{
  "num_hidden_layers": 9,
  "hidden_size": 192,
  "n_experts": 48,
  "experts_per_token": 1,
  "d_expert": 288,
  "d_shared_expert": 0,
  "hidden_act": "relu",
  "moe_layers": [0, 1, 2, 3, 4, 5, 6, 7, 8],
  "router_score": "softmax",
  "normalize_top_k": false,
  "routed_scale": 10.7,
  "balance_loss": 0.00463,
  "balance_bias": false,
  "router_logit_norm": 2.0,
  "init_std_router": 0.00917,
  "lr_router": 0.000434,
  "num_attention_heads": 2,
  "num_key_value_heads": 1,
  "head_dim": 64,
  "vocab_size": 32768,
  "norm": "layernorm",
  "norm_place": "pre",
  "norm_eps": 1e-06,
  "positions": "learned",
  "qk_norm": false,
  "attn_scale": 0.125,
  "tie_word_embeddings": true,
  "parallel_block": false,
  "init": "normal",
  "init_std_qkv": 0.0263,
  "init_std_o": 0.0076,
  "init_std_up": 0.0263,
  "init_std_down": 0.0031,
  "optimizer": "muon_variant",
  "learning_rate": 0.0109,
  "lr_mult_o": 3.0,
  "beta1": 0.95,
  "lr_head": 0.0132,
  "max_grad_norm": 0.5,
  "warmup_steps": 200,
  "schedule": "cos",
  "final_lr_fraction": 0.1,
  "batch_tokens": 65536,
  "max_seq_len": 512,
  "doc_mask": true,
  "train_tokens": 359400000,
  "max_steps": 5485,
  "dataset": "wikipedia_en"
}
Below are experts of layer 4 (counted from 0) of a mixture-of-experts language model. Rows are named router (the router's row for the expert), up (a neuron's input weights, with its number), down (a neuron's output weights, with its number) and show model dimensions 96-191. Each number is 128 + 24 x the weight over its row's rms, rounded and kept within 0 to 255. Numbers have three digits each.
Before each expert's rows: a language model's description of what the expert responds to; "raises" lists some tokens whose logits its average output raises strongly, later layers aside. This comes from a sample of Wikipedia text that the model never trained on.

# expert 23
Description: Capital letter fragments. Lone capital letters or short capital pieces inside names, initials and acronyms, such as the v in court cases, Mc prefixes, M.O.P., CPRF.
raises: "ri", "G", "i", ".", "or"
router:116152138104130127127123135154127130108156139151102166097116115144122101094159135132114122100097098173139132151131110125135138122105113153161160145140142111156137108119134120147122134131131101110126101166140106132148167106062111100162098124119138094094134139132069151153130105094113098106
up0:121104089112095098125098112153119108138131120143138124136096164115186106121112102142134143158108107115118136135162147141140102126157110086177093139154115078120118128133131127133117117116145103137156098141102073071122094116111162114154118109129151145151117100122122106123104129161166125212
down0:122137153141109111130110086111133100131113142145141102133141139094133125112104054111147114170130135131111149142145127084180147103137137120143092117117116143104116148151145100129171135121123131109125144157126112134120097092124144156129106138137130104177084090121092097133163111144124129101
up1:146116133092147105086143114122110110102109143149167127144106133121163143102146132134123156087193156129118131056132121163143099082150162122147145172126162080145133130143137134098136140108116109112129090138109155142113104170184102120159158155123155150157094144139124155134134084121129161118
down1:138166134138100168158156152111149136121113143093097129117148161109115149100128170104118105148157112104125071127132106129121101104105103148118166141135133137121118110163111182127177122127074135178111097115165115098106103135125157138114111143112170160096116115104116129108154119129117104115
up2:130148142158125096128143123127147138101085120132144120140115132132140113113113104117095135082155140146113133130153108093114123138153147149125133147135164129144160116139151143134114117145160121116138174143125128118097154130161133125044126115116115118142191129117124203122126139133098098132
down2:143130179160085143125114147146127156114136144128094098108116128122124151139137129140130108153122105142142141117116160114130137101126100173124088094098181183099171106162131133110127108137125077172092107151111142181151142099136087122152082106151141110146114100125123127120222140118160114089
up3:102067127124151121130151178094088118092134128124134138141123163105129089140110088155126125141113128130122132152144171138137182118106168120167154113098125153150085154184117111094137142147134112120160143161109156122073105147145117125110122087152126114140176107147143125129166135120126091110
down3:188137124152128148130133138123119119136154104165124138123075148146156159113142086138132135119142166128176115078137121161108132164132114165121136146108157089122150110123113094116082155116132112115119167122131138123169140133133160128139101123126147115151117096122102121124147120120138112150
up4:118143114120123120125136118160105175104172116138093102143136140098121113152092183135106115122148116125121080151094136163118103128156170106158109102143138119122145118152137154148137180114129156116148130134126104061080149183127133160161101128159136106124118107126110167107116122095123131136
down4:110095133127113074107071131112149151162138112134134146087164144149138136148148152121137109162083176137099114118138116104166165075118113169130092116130128129145117090161144108118130113131130120117135103160137119168105131135101167121144114092119094153144116100118109066158130124068135113146
up5:156156140122117141127131128110152089190090145122119125114146110151124114109102116111121158139121104147100145135135117152120139122119124111165156116147120122106072136105135129092098130151163102166133141111134125091085109142089124100112123152147130154143131131116133090060098124130142134154
down5:146125123172130147120106084110141149158135099167096106111174120117134156148146114159106107129105140104109093176149170126152111140142136143136135127112107176141118117108122119124115124123182116117144139125135120131102140115147128074119126090182128121157158124168121084167106125156124116133
up6:121088145149100136096110121117138152136142113160138115119157132133135134128147116142126158087089135111159135128127125084142159125110143149128135124125189127095139099145129128132153125164144088109106199132140127160128107147113139127083150123125204140132134129149098126120118112162136145114
down6:130127170148103132117129113111147136161163129150142124117112096151162128163117146148152100152149100136119153134139173084123130121165097100143136099165103140144124158101106117129108159083092122076097147120125148136117120115133116134200086175084126117075149138143117138147159124154118168108
up7:097116131140193087129144119114136132100165147114098153121107102142104116151136107127098142096177146154129136146128186111141143119137119105131149132144122133110104088100113137122140129123162112123095102119104145135093164121124138110153124118112150147144113106141092100115139156157141113132
down7:145142149107130159178165174142130071102134136102141142118142058130109131120087122124116112093098131145153071134193099165127127122132138145124095139140133109148170089125133118128131128111147095095118133131108132105119122175132178100150147163132146112126089146118130153139130143134154122120
up8:111152122090168127128174104133102110151134200131130123104142110151117082156155115129154125118173138071086148122112103125178107143126090110122139097155133142115153150083113132095099109126170149077146159135133144167115134135166132145152147152143127150125148126129099096163147138127090111137
down8:147107093117145165102106131079134135151116146165169106111104112125136105087124117167116143167142127122123132142117117133143115147158146104135132160162128110127169130116146130143169159087113131154141144158141111157114122134132115128112123170154081082133131145150122125103156176135148124126
up9:135133169145161160124133108136107119103157101101109097089119118142122090131153122136140043072123099149150142140157146108086094134133122161119158130113119125140146119103159152111124103139146124143127108127121109111103124159091149147160121137102079091121096143133135180142153150142086141123
down9:086108115116144131110124121126128083159133134126123136138115133149108159104160128126092133141111114137108113137107146130099134147135088104155139128132180127143146141180129111102147085093144133090133104133123111103102100090132115126094122146142116129125101136136101164139132172125149091121
up10:056075147121146158115140152148138139129154100097163139157069086098170080146089141135091129086132091123104181135132141146153135125143121157135127164148107138152169121139145131152155140130131120117155144104110135139157130078135098147128121097159114111137144154146135110137119106109089089178
down10:132119123153128099128127135131116140124138163137107126153124135097140135087129087100130110151103103151142112108143135138141130154084126104130123144085132144106156122132088136113155117192092182095129137152123159127083130137131138156126116143166131158150102128101111175145106149116111185139
up11:141133170142144137146111109118101130160123108118130149132139135118154146122074105138128166113111189161166170167115114157107154123146127128153056129150161127123119137153107073128089133101093104119095122136108122127135111105106159137130106154156150161096110134133155134120177136134098137122
down11:130199093132112120128128102113105127126113153137144135131080137083113166130149117134125125119124105107150139120154177129125095135093127127146115156124101116134149141151148135130157121150105127139170106101147121119186128088128156140111128100123125151142144124176124161173066120105132104141
up12:096150107118090119179135131167153120144132104138154139093132135101130145134175170143138122138111111140088178122094150156113144107166108110138097161128109127122153122125171171175148137111150136130144157097137084102131153107125092180111156118127152181163103089146139115139166097132164092132
down12:130138123126128133168129083163085111095120138136140142098138127159095136155123110183116128120158111093108140132139077082135135112134088106134104139132089093141152102131141136146167100172125110168137143151124114114130135147133130125123113149133116178145103066123108109139175095169159168150
up13:142145124154137135147121132121125140126114153081133133135132107107120096115154131150155133090098162151167061109108120120165146175126121122117120191128149105143131102178138100108139125135149107145074140126086133144109137103097127170129188095146136113154155147141160131135135151133149120149
down13:106132171112130077176121113143119116096103120173103141162145120154136116157118101138107123197152111167133150122149122099130098094081181135115143125113189113134175152135110123107159142152106154160090128138137107122102074129138131120132110149146108138104111124160126180131118072154145096112
up14:091182155115129141108115147143138150150096101179143159064141129118088131158160127117170114103124144147088117128125130118139195124118121112122117147156103173124076128155126174127121144137115142162140140105100105136114128065083111121144126148121113100120123151158163144133125126150099124094
down14:163140120120163153112162138089123110132136156097142135137144129111169173117133167129100137111134102090055182128125118110158149136171078129094144120114141149133170155091123131142097128125149137148124155088119100149151123145149125097143118120161126154130087136105155143139091130113132108101
up15:144121114152136144110131132165129149119149135157124096119150094107109127144172176124124149125120125122118146133140137088091123141124131162140114147163124135123108088119120158115137128122137138100121124103120128114096138130114144133086146140137086161142102108126113079144122129126100128139
down15:147117151154152114144096131146155132160156088123145137107121115081137118146119127101158121139168142111119122105091123089127158126139142164129110125149101132140160163141096126165159126102124087180105185172125100124154135119166153125106094163146111164144139110092072138116156112162120126086
up16:097160125104100110122158099087123119129109106118126144102138125115164154144123131139108115111066142099126115118154089122145132089115183146140184138112146144142116138100156113105116151157084115096086141146093104091112124129128118165109117128108091171131117117130102139124090134110169136163
down16:092123167107147077111170142143190140103145115182155137122149098133139128142181168115086109126129138126129133106129140100131112106121113125172079116114127151124140120150136140128122109084097131116109152127099149143143131117136140153132107115135170143157149100113111133152087147101126159140
up17:090105137141104119148121144133124114147158115121138115137072161075143122114166123129153138132140097131133122140163119147146086124084129092099131131112172112095106113167134144186142140130099133129137129164118099086115131105146107125124145097138109144104140119158148118129114134103150152127
down17:103133129148137133167136147117066156141166164156131152145146113129126090159104129143146139153111102095113135128117109158127125138150134129152144095142093150134126134097140123173104145186125120144129078125120113141099128106085120127153165122079180085124109139151090130155123121170098163128
up18:110130184109194151127123180117157096119177155156115161148122121147105148107107115143130132153149129102098094127124120123093116101148125148119143127150131108173119094114141151144089146152164142065088167140127108132109135137127147202116136129128153136090148099125138119114115100138130126137
down18:182134153099131124064063171118127142115092140137131147081113112130130130155126097149144119154139122093132163143170119107170153153113161123099121123157138160135174116157150109136123121117154159134096137081135116109107112124118140125122140102096134115140136092131124115081140129116109130099
up19:146138101138148157155168122104111112155094185110105162140138138150127135144127099125135108112141087118124122128127147129147138149086127145067136101142128126099165130142203136117117079129126187112123102119125104119117125134135154129120124097179125166157097110124137120134153106189140112138
down19:127121135107097131118131143160108121103081125130129135080143115150127126100137120113183141145151172083137162156132130145128145108105109165084121129155151120114112087125160112133108125100097133110111126120109153117084105105172117138118055120138117127123133119123113137145139177123148141121
up20:107074082135107144142121149097134188116125098107144097094132101144112167120140140144098159150119100107159118094121123075171135116147185127118135122070064124104134129133116116102114076157131124128107104126109123137123105106145143116137110103096125145089106110115131104140135146152134143179
down20:122116125116155130114142129124117102114126134141092110099111141144100134102144123198142145122129101117146132140165115130154117126162110130140096147193136103174128101132170156096114113118122171092149100186151115102160111161114106117125128120133103041147126150126121160135120152124089161100
up21:124145126123105123146105115174128128138140090132180060150138121153165119152097138127107131142114110140145139139093136116157140119076131122132186149077126122140138154149157129095112098147157093134146129077162175121096096119175158149104144133137119148191165151108111132146133158117122125106
down21:148194140161147126104151129134154151123085094106088140180143166135172142118165132137094126146146080116160142105136118115142134142094125114104147087124107123125115134120170141116102115167164138082158112127109163123135145095138110133121141128106155105118134138116121123092166111161116183132

# expert 15
Description: Capitalized name openings. First capital piece of a proper name split into parts, mostly foreign places or people after "in", "of", "near", e.g. Ky|ustendil, Pal|aestina, Dim|itar.
raises: " |", " and", "-", "\"", ",", "c"
router:133191122125159118160109147127149145137136138118139137129114180139107105093105137141141128157118140094119150155132115120158075135140136163141144145091166141138113107121128153100144144121155087190137089149116116131132111169116107109138094102101148156117108155174137130140144099134143103118
up0:131114090106122099114110115095188173128136116107135158131109143155072120108104129164138101147095117115141107145154159112142106124144160127122122155140099154164110150132107127198159129125158124132161125112160157130156106117178115187100176122133124113085128121139103083124128193133111149140
down0:132110119113157139137123126158116135158157193124115130120200166102101130149116131140099142154084122126133118133094076081140132097118121165149115189125141144150114149134132127082115138138139145137087151106120130131161128131128146117130143109167107129099101111159122119113196104102149138129
up1:124174109134115156125126132117126122125098117111106166138115092124107139127126114146132164118125083148158127146158165115105105106075147122142135095165087114131150093104151131135131139100146126157138121140167096139116144122142136094120163102127125138153142138102123164160105098116151092141
down1:152115148122123140188117144102172102088139133143169173107130118145109154113126138145094106171149126149132159173134149147157108125141145164137125150178124136125136124125157148134110103136103139104118151157161103137139134149132117126111055128093162122108106088122088120099129078142089098134
up2:102092123153089123103141128132117123101166148090120132143139128138122093114128125088101140129117110161144142146104140178146096146098151139107143114116140104136112136126131144120068163107126159103135135124107138141130168096108118089155111126130100121103082121098109104095105112098114122145
down2:143139119127122085113134122145167119154144115163116144134092129108140133153134136140111146179152042178143123168138154125102129114120100145118120137141102115129121134123151154186129074127142129124134063140142108137139105105147155124101104112144150115090142148126126167088128116087117167097
up3:140112105141145110119106107159096161111132156134145130138075134116163113162123165206157159151152098172154067137106100093115134124118137094136060174130132132121125129132108116116150127091114092107122163126157121142134132176112122138106134152156142144130158115091111115096153135085149137133
down3:142135097139188132101178131129121147123117128131156152097102138139132131135133114131088132130114093155123118095135140078178111114099117125139150105114133160124126098157091164121149103128134123123132142170142114137076106104135145122078105127141086070120181137166137130139135099129116114131
up4:126077154144135059135121127147135108070167165119152128111140168117119110120138187111171144131149169092164147113108198118127172142159094139136108141099093124122164175137114157127114117138152138127139120119097121113100105138138138127119137100128115147147086140107166112141147167121116129129
down4:110130120144145114120141126115119107113126147093117115099123131103127117127156130141083110130124128122163113087191127099153097122135143148081136155169069120102125143150145128130091124152109134143112107165119137161106146137098124140102078143113127085069118123110105139098115133150158123112
up5:071162103155187102163101084137179096226097110102146096158126155181105118120129164121145108125163100129121137147100104115119152125141097126115118164119111138094165140135115119118116149127156123138145091127137168104119126081114170129125166106129118140106125148125176149106128142114147137088
down5:088156117168122132142093134112099135144126089124133084163115111126140139116104145089115134167108120142142117141167139152120124140123163104104160130120158143124128059175140150161174174129158148150151140124125126129106148124079123092085167148118174145092160101116078135147164102166142130138
up6:136123116162094111128116113138100151139108122132145105122150114135133123160115120142123125114109150154125089127133109096112122150130136159150154120104087135124159180133112134107146155132184120123101136095111138150163199159135152127123125170124109089161141137133146148111096171144150105112
down6:094178119139163132118137128100131128083104146110135145129184108124128137130139126078144111126135168169108087149131127153116097109109172133119093114146158093128171114111158110138123158145101127165099154070129120154150133141107088134153103123123159169153110128133114130126126102164112104126
up7:154122118128112162148087124133133156176159149096088101122182082124134111118152139103103114091109106152145115144135117136121146119116072158159139171129111116116140152147095105164081159110131121161148137153112144087152093131129094164125103111131117127165137114108130146113156141164153120154
down7:110159083134130113135134157171128152133108134117155116118108177163148098096128141164165145181150110142139163149112146127122112136138167121142124091173126117163131152117165133145120095120116103124167124122132125116110119149111142086096100131092167110120158150093148133117137111127089133073
up8:126153133119130142155135140138026135115104136132111104130153161123134130101115125128162139105090146148149136140114122110145108134117165160142063161164114131110160143119117129113086135130104150076144116170084169146133108106145138125120151148117137119117107150122165141081159169129083159168
down8:092118146132148103089127094165096125103160133123144148112148167095121180099175110124129139107091100148140128120095093129138132092087172091145111152135114120085172160180125127119128106128122161182181142092096114149155114131189119101123082136181118088147128142103098136141114113135086148142
up9:108123132142085128136157103137088124143121123119122147142126123108090094118134122145133128124132159117098159146109172116134143156074181157112149088121148122112142120131120116155135154124168127147143105129119137148167126100130129148115168112129139152143163100096145138100127180101119133138
down9:133148119154108120093138134090153133133127139105136141125161095133114144124160166096116109147113076146123120130136110111120132145110123162134131103141142127129078130096071095124111133114132144128155153121116136099145093100127109140160095138109102101098114110140141144127120139134148140148
up10:109145134156116144149170145158134129110125109095193141135097147106086121075151131124112142144152133131135131126163142127141133108137149138086146141146131130150118108143145133082161148143142166115141118166136104126138116172156112154090112088094115133142163159093153186084135132138108130164
down10:163128142127131117124126105099089115168113116127134129094160119113132112138106122135121129155130094134174086145188132152144124109139129150113143133142079148128136164113247142112152167147158134103161154128138135125113095122078156126092113081153099107113117146114127119109119127134156106111
up11:152100149141118128108112149154106114126152094156161088109119115125108149143107122136086122114129108096145160153159132137092190113113110126107131135155133134184127152123064129164150099128139131178189119157105175111138190137133149135106119113155081071124170103075136165102168095137142150079
down11:108214130104108132150097136106129107114092169135126093163134118154121136083128145136123130126102159127157099139111126119132118095135154143109106130121111129097093072139225157117105120136140044081101129108111118103117120114133128117116139099124120167096089134153119135147132129128115087130
up12:132141092122137079187167140130125149157089152097117126125135123166106147134147139117161130131151185134126106159128147134091108126129118156084113121111111143155102089145143092131164094103131139093161106129126171169132129119118162179114160124098140139080127133178104178107104124160089157120
down12:117139136149132096104144145140161119091205131152140112082134141157100121097136165080167129117123112131114145111080127126099095121127065130180091132144146137137118113106139134113151149087140138145135133145144080169117111157130136161159131128143143140112151110096102109134106106092095133107
up13:129138096130109103062126129139078141115165110126093120180109123158113127132150130138140134130124125106124123134108162148152161110132198114141133129097103096141089150137152102100097104135125129125106121109145099120148135111180144128141168156086150135140107153134129112084119137161113154106
down13:145109089103112138133130097117149120165114117181116114119122119095091103105124106097123133137106129116105147118148103143132120125099141106080108132091151134128138116087129127152130157132121102162094110123141097173131103070132096106136106163129109116142125145134139104162119154123128149186
up14:121102133117132107122168127097120130104136128102115086095148118111152108103115086119128086098118107156123109165142128141111114139160137142128125140114153133089148108141110131151142119135124187120112128108130116156108101099137112144125142141154159138118100132118136115055126095157154155121
down14:071157082141142141198102181154122176127128145121121146099121136159118106133151100105148118092115152105145134091096087137106131132130103131115152132150149112106128122159078126137149111145085187112141128149136154116123184107088119132132124130120154132140138144157164098146152158083146122110
up15:099147144131131143142154157162076116087109159154094136155139135157098091116083110103154122177129088096126165122104142114124134136140138158152145148107160106117142096142156145133142099122126088107075109101156119137125121131099138084173147158100106137116140128144142125139133121119135150098
down15:151075111164101135115136122106129160134133163117058119145135128120068090137127123171097131105151095135141111140138121108185120148139106123150115108111134090138099126157162139082146159166127167127124137125144125129072158116133160148113105106143124087133140147125158136142113139085121147118
up16:130153104178170088092169132118143130161141100127117144118143137187134144105113164128130126151127137147132177142092114101129123137143098174151086143174180145137149123131113146120117105100126126116137130105131114097148112123101093178106146121148126127114128108123153142153144152112051153107
down16:135108104149131120128129163119172144136152121183149104106140126135159173164146139117146113138127167137084125115155121108115125151126141131147123157076171160142119137118131196109143128118138155111111122141111119113119199111140128136135123171136123117170175066144082168131159093149115127163
up17:138154097085157108098149144137140169102107126094137156143128154132124132164124122100152136124111135096092155150139133138168131128098179134139161144127153127177162139134137123131145111140136136148156073107134113174123150156136137127134118142156118123138088141143146136127140093122111088138
down17:125101133124110163154108151082149102152155141147123161155143101161152183091133129108151138093117112095130087126111116119122155129134126125074138120125143164123127147147131073111100160121123063149096151133140127126135142121149135118120153128150063094151155111136114110138123139125086095118
up18:142133111130105119147165109154117141103155105131114109162130149141100164185140102130134107156112174111152131112067147107113120055084168124126117146166115148131132136133147123093088143111128159134140122106145162178092106091165094133148086137179150104154117102127151145143096127139143156106
down18:128106080118089104141157128097137119131115138104082163176140107124151110113118123165104077116102122100139119115144153161137123150104135107161108109079118113102137097128097152145103114144138118098097130135134136085125160131121180121147177125106114148138120122144149131118125132168104103177
up19:100099098132103139119160105154086092133140125102172088164160151171187135160108112093150131114109133128141117143119104110085110126133121125089137131108131130170122137182094166120085069137145120094153116163116141126163130129148133115137131082129095151168177125140143161134109150090109131134
down19:149167091094095126118102128143154112091169141136119109108143135119130136099119134111114146116143149143135133111117127141118139089086124112127161093098127119130186112104174154100111148129130134149153135108166161134094119132093124165126104122104159151118122168132041083111137129112140107112
up20:117112162102137099116128115117128138115148124164151095134112122172132116122137120142131139159153121129119072121138167118100133135118131119144124155104108118084133131111153139140142154185092112143162165119111152129157154152110127133146119145168068104132132168142145121138085106090150144062
down20:104122176109134109106146162106109123137115109132110145169139120090107106122123162155145144138075147136127110128125149111133114151158141086150155129119048153149102103080137112143131127127101137115119099117114144136128102144113101139181131117080090121138093131162123063172131113109108124082
up21:130120114135141122131161129090154169131135108124140130138131143130150113135157137158122112117098082099119130117159156151109129170096179120104138115124131137133141116133195147104151067127121153100137115147092112111102124148151094115132140126137081125115173087125150141117089110120116130149
down21:118119145125141135160119144147079095133104074145140179139145089139117118120107114089123127081090155085123131162099100126176076154143152147155124104168121082126130120132139139169131090107135117135157090154106161117117119135170141123184126114109108140130145170152127091096150123132126120123

# expert 18
Description: Ordinal and time adjectives. Adjectives after the or a possessive marking order, time or size, such as first, early, late, last, largest, main.
raises: ",", " |", " and", "-"
router:136132106128116123103171173138126121120125134147131142135136124126151102143151104115132139083153121081103080123137134135144140164146178107112085076122155104094044146128124083107147134130097125110072157158133133059153130147142130084137160188130139139144128162143096103150122121132126138105
up0:101116098114142110109126092146121149144050138079148131165137136117124109112104119117108114111156106143118141142119154155099148146130110115110112121141142113091112100142108112128131142160163134125121161139134157160121123123156136114121117134106127124156142107076119091127145132146144168152
down0:107130097099142125119120142163140128131097126096106151151153156146128129117129116139105141104157170121093131142091132122120092118146166134135146171155155120104111110158148157071185131117101113137076164127115124114121123102118142136093119167140163126122139111125133115127137151154135134126
up1:126095127114132134103135121144146119131109097166102095143157065156121136123125156129093130119129153119165114108147156138154185118158104152140160110130104131133131110126124177112120154170119105120122099154160163142137158127135118116128134114116110128203124071167119162135068132178143136118
down1:138113143150159104153105098117133165093143132176160121129111131141141161138107109068141122131145128141091125148078160089137119083108143105104168087129154124115156098153154101094183141125193150139149084126115140130153135117144120106130112105131096170138105178130140105141139136100135129087
up2:126102123124107141126169143114115141119112137120126133153118118142135143124132097133161138131144158095159137112102124139166135109162162128118116142125142141116121105173160094140115095125138124139120114145146119108057153133139136137127160101122087139147119129110155186095120125113142103123
down2:123141110148097170134101095132127129126130040105139099135130108105133081109127147124123159152164143142145137047128173126136157132114088154089130165109121133122157171143114089146134146124129187140109162104094132127160146141135087142135132135118128105096088150134115105132149113136142117152
up3:105149157146141119147134150162133144130159136160107136131129137081117133128107094139151125128078115096121190123117174122141182155097123143155149133091143133092122143104128124113113134168117113084152097145134133161107136125085145152104127164127135107105130140062143131097185096102116126098
down3:108122114166177121133111181101168116165137159160173145141126129132103134112134133154104101153111130148126118103118121094122114176118104140147105106175147117135148137146137122084106150101138153125079174135134132141133107121154136121132106128118153073119132139114112111127122141067132158127
up4:115081173132151150134113112143126130119129135132125108110158142115133110125087083151111128124107092130112140090147094141101110152159131138113134143139055127095115137151123110113141117110132113129144148126124164104095139134149103129169150133145083134189124038097153101140087146142125100162
down4:147161087114090179158110161164096143132155123114151139125151131167153101091164154114174115156101111133125132129156142137125134109156160136170109132151141089135084092133127109173136138099112125138123109164098087128132129087124144111142100134096145119108106112093093142097136145119105155126
up5:099126110145151104120148142157120159150137122135123137099144107134123139126122125166108112099139046108219119158111134128120167163148114088127108168126125119158128147155108133147131121116118140118139158114125084129139152122174096109122066099092140111134150129135129091093134122122123148139
down5:179106143155125161129154092141088128096119146125077106138169134147138131130160113061118149117115137152110105124188148094131116106091148164148110130126111116130153104137112149114141100115097140109153132191123142142097132144124142141172143098116155147142102126154131133154111103162104123117
up6:101146119143133142093082117118092178166166125134128104159119164135134137104110143135151185123106165117164137151106124174103094108101152141098127133099168103142154140154102086115129147095101148124139136111179121148153122158168125134097168086128122154126117115191143200116096109143150130111
down6:152097112112142179148156109135156135118116167123088154124107107145119115082168082109155103156100112123138109125130139177169117108158130085095193171139110128142129117119098120160119129107078135163070122123178085117088126121103149110098126161158124113125105082137157097144122134106121129128
up7:139170112130105122125186140139114102104100115121137113115116128127134107120099140177086108151109139135143156157076132144096135143112156110155129131155140080170115072105135145170132138107159125133151130155120114143098123111150175106095128123095105163123115136128137103142135159103105143156
down7:130076145163090144129142100128143106164122151116159123134141110080084090130132109109097164113096133107106135099095115110120154103143170148157116133167103101125106172156168152138122140116126117135101123127163135107134161145112152139152152125109090115098091123125145139131128075105130125096
up8:136137131144172151126134126089131136164122156147140137131116100124099138116104121136132121156154134125127154123100176152128138144130126124142157084071151168109085122142131153092139104146141179133123106151122160159116148157154133147134134085107117094101145118147158139116126121133126125149
down8:132092096132106119132182119129136136157153078149106162108145134135167111126096115101148139147136091093162115148117080121122131137145143149153118112129132119065134108121161099159099105123100086128155151119152130131128104101124147078122088132104116096127110114137101131124129140117149159072
up9:113126108119149120134168146163124113143153100129118141099172125117139085120100075194149122089130142159134162127128148131146174145103155093122123132154100135151135159131147124089097100130129110122141111133091115137111117130152166108083096120147149127141123139122114180129137160118104113144
down9:158123087156106170121128146125124101129132100114165097089131077164126127095149107144093155080117115089119133103128153099089115115151166136125096130102139080109185105113120147125090136131121132156106153164132134108123146117155152134141135146118162119105124087128119115122126122144157140128
up10:095136107146113123125145104135115088148115141119112143111075119146133077147094119140107119170153190137148135151141113121095130117136123149145097147085111100131130117132133135130151123120124142133145140133114137113173125124115159129149104179175127104108163128158149124131134159150130114126
down10:134154087116141095149126135162145109124132160124138109119143161081100118095106129081116140179113158159140138132115089128124112114103186140167112160154152175133089164122148070138121161128156134092135135132124148184098103152142108114124138118125096171153120121171158116120149123097096125137
up11:135053151158147108119117097146128140130117119122117153083115145106109124125121146126160094165084125126165101121142167114130138100134143125113122146100142132133128132139122150107141164120105153124125175109144146150131155146165094103130076112119110101135091125150138135093133141103112120155
down11:121107096118155104120138184136122149105125150096118122107143156110099139126135160095084107166145108148139083121190145157160090125117109108115143107137098097088144181138101149134183110138122136149109162110111109122125159144162128176130114112095156114113146147131137158120074119159124140121
up12:125085123113123127131133088108141124134111131152134149125121142112118115129136126137137103122125153114122117162147124156131136094126128166085182133142155174147120076151144136121093131105134146147136111103131159155116112104155129122073109100104129090079116116122101141156130111134126122139
down12:127171138087156170136136151134101159133139123169122104117070147139144094119131111173103141158159172129105104141105066172147129101083130119138130114059113136139124114108116156156123150157106107126140096125116110126120107128095144165094154112117099145135123156141133113140146129167126146116
up13:144099087134153125129156082135119101115147081099130149133136140092137148120145130139079157141153108141124153094126088112127084131148122128120110117147170094155114144124164128137131137123167131064126139149123116105159146127140114168121127087134041143123131137135138129112164110154135142107
down13:148148146114128148126117145112130171121172103173147154152127150142078144128099146180109103189099168161120097128135107096107119169132134148126111134086117152170149150129131129125116114115156122166158100119139128167158082128130142130103080114130122100130146101160145136144096124171123098140
up14:138119142156135116146136118143117126155088159156099128147098157128122146127094086101126146105171076099100109125110118144143111129106144109166130130146117116079112102130146130141135089145099160109140078148159111107094105131206087156148146113128137141151159123113099139086132113138127079115
down14:100121137158144165133094126115088101106152113118120113107127131108125134122125159116159131122128118140108117107146134121105120136159122129128083127117153138144139088108134071101131111135123109178130117147110109081121091129079107131096115107121101099079108142151132067153158102102161174058
up15:091063088124123151152118115138104138144095145137122151135127119107125148119153084077143107128141127157179174137096115068169151107142106087153141192078102144122140118133116097084134117137116154122126122136137115152108157174159108161146114114125117116134150106160167085144131092147138140152
down15:140125128090109147116162103155139127101117150121122159106143143126146119126093154137141098094123116149136123141120152167086123136111108114108110098139129140102123132149171108129124126087144183118118124155140147136134126136131124106119154156123191160054160125126172152111086088128160198129
up16:156114124120093104145140093152139112115140139150142138129178140144182128110148170132142123131152137107134136146096123162105154143115111148173142107142127158115105132140159161096116131176109120131148174164157140132128147123108120122157122159136119108142142122122141137128113100116133102080
down16:126147149138129150212152136125160141126116115104102130166132147106097139174132155128134140114124107109145162138132100130091117144071138153116144132102123138123163118122131140171107119115119098136112117113119142081179117132116112143135147109152134112115167121094117132073136161110176156126
up17:129103146130109151109165126127068199184122111134097133124119163146121148112116139132117153137107132160102133049119145141127157126119086115133102148135113102146160114136084129160131139135134098131120151133117082158121152127142130106100153118060144114129116130113136175118136130119124109098
down17:096060124111124119085123142130142114145146130158126112082087115129159124122110144146142151142156128158098161126083124104108130132151128130125145158097105167125095167118070116102127120108131135134127133129114138155118142101131098156149111127128139135159133144107155165137163143123135145104
up18:126136146146127109104138158127100095170104134146100078106135138148126140156100137148115129180133154127118138104164156114112126106148124161112082126136133118149125154098153102110099101179181153100157119109143087146149086136148132143135109150110117103111098125085108125141134122122113116099
down18:123107105162145076149080126131125109148125163144145133083132141138132175090118135079148147151122144120116131113151122105132130146096119105133099150133120132153128085140101137126109110117163162151106150106143145145106158143119107092134138151145133111123096149179120098151105100136109136148
up19:158122127124111119136103096128134139115125081106124108125156137108103111132099122144118093132151140137159091170111122093130150101078168139125119110129078202125160118053121130144121163106095153149136119090131098107151121147148108136119123113120153140102132084127087135124107111135144133165
down19:093140128135082124159125132147098115168145120122142185137148136114086137153100113105137124123130125160113075098154126067104122117175146123153131105173115111189121116127150151133134133098123115095132133114139112136135154102134096131137118165107131113106170092121146145109094075089109122161
up20:118156120123143112167140161133097112126145118140089058115126113106116145095127109137118111132125148096105143135119079110120119095117125116124150113112119130078135109151150112124142116165149153196134113110145107149131167100151153140161131172109107144131117093173141153126161147145126129136
down20:140128110106068184121150150112114124137132170122131138114132122098154106171110148097144136140140129161106092136134172117152094129133113158117120134059157155118101131077109123113152160172146105126079133134120130075156113149151135123100129138119065131110100149119121121135116131141106107109
up21:162105173076116147119167192137115124112172116122182137130111097121092149144131155115135113112133101134141139133129130167132153105114098088147063136138154124171146182144147143104114101126126086117094152127107168125127167107139158098123131106124142122116129155119121150155115153128159164116
down21:123150108119135120122118133103148119154118138152137145163119141133119129113134121114123136157066121143142130148099113113206140086103116145166119128097099133111114100086085127076149148160133173178161103135138162100153146137148158140119149109119129129157128113135102057088140120164128093139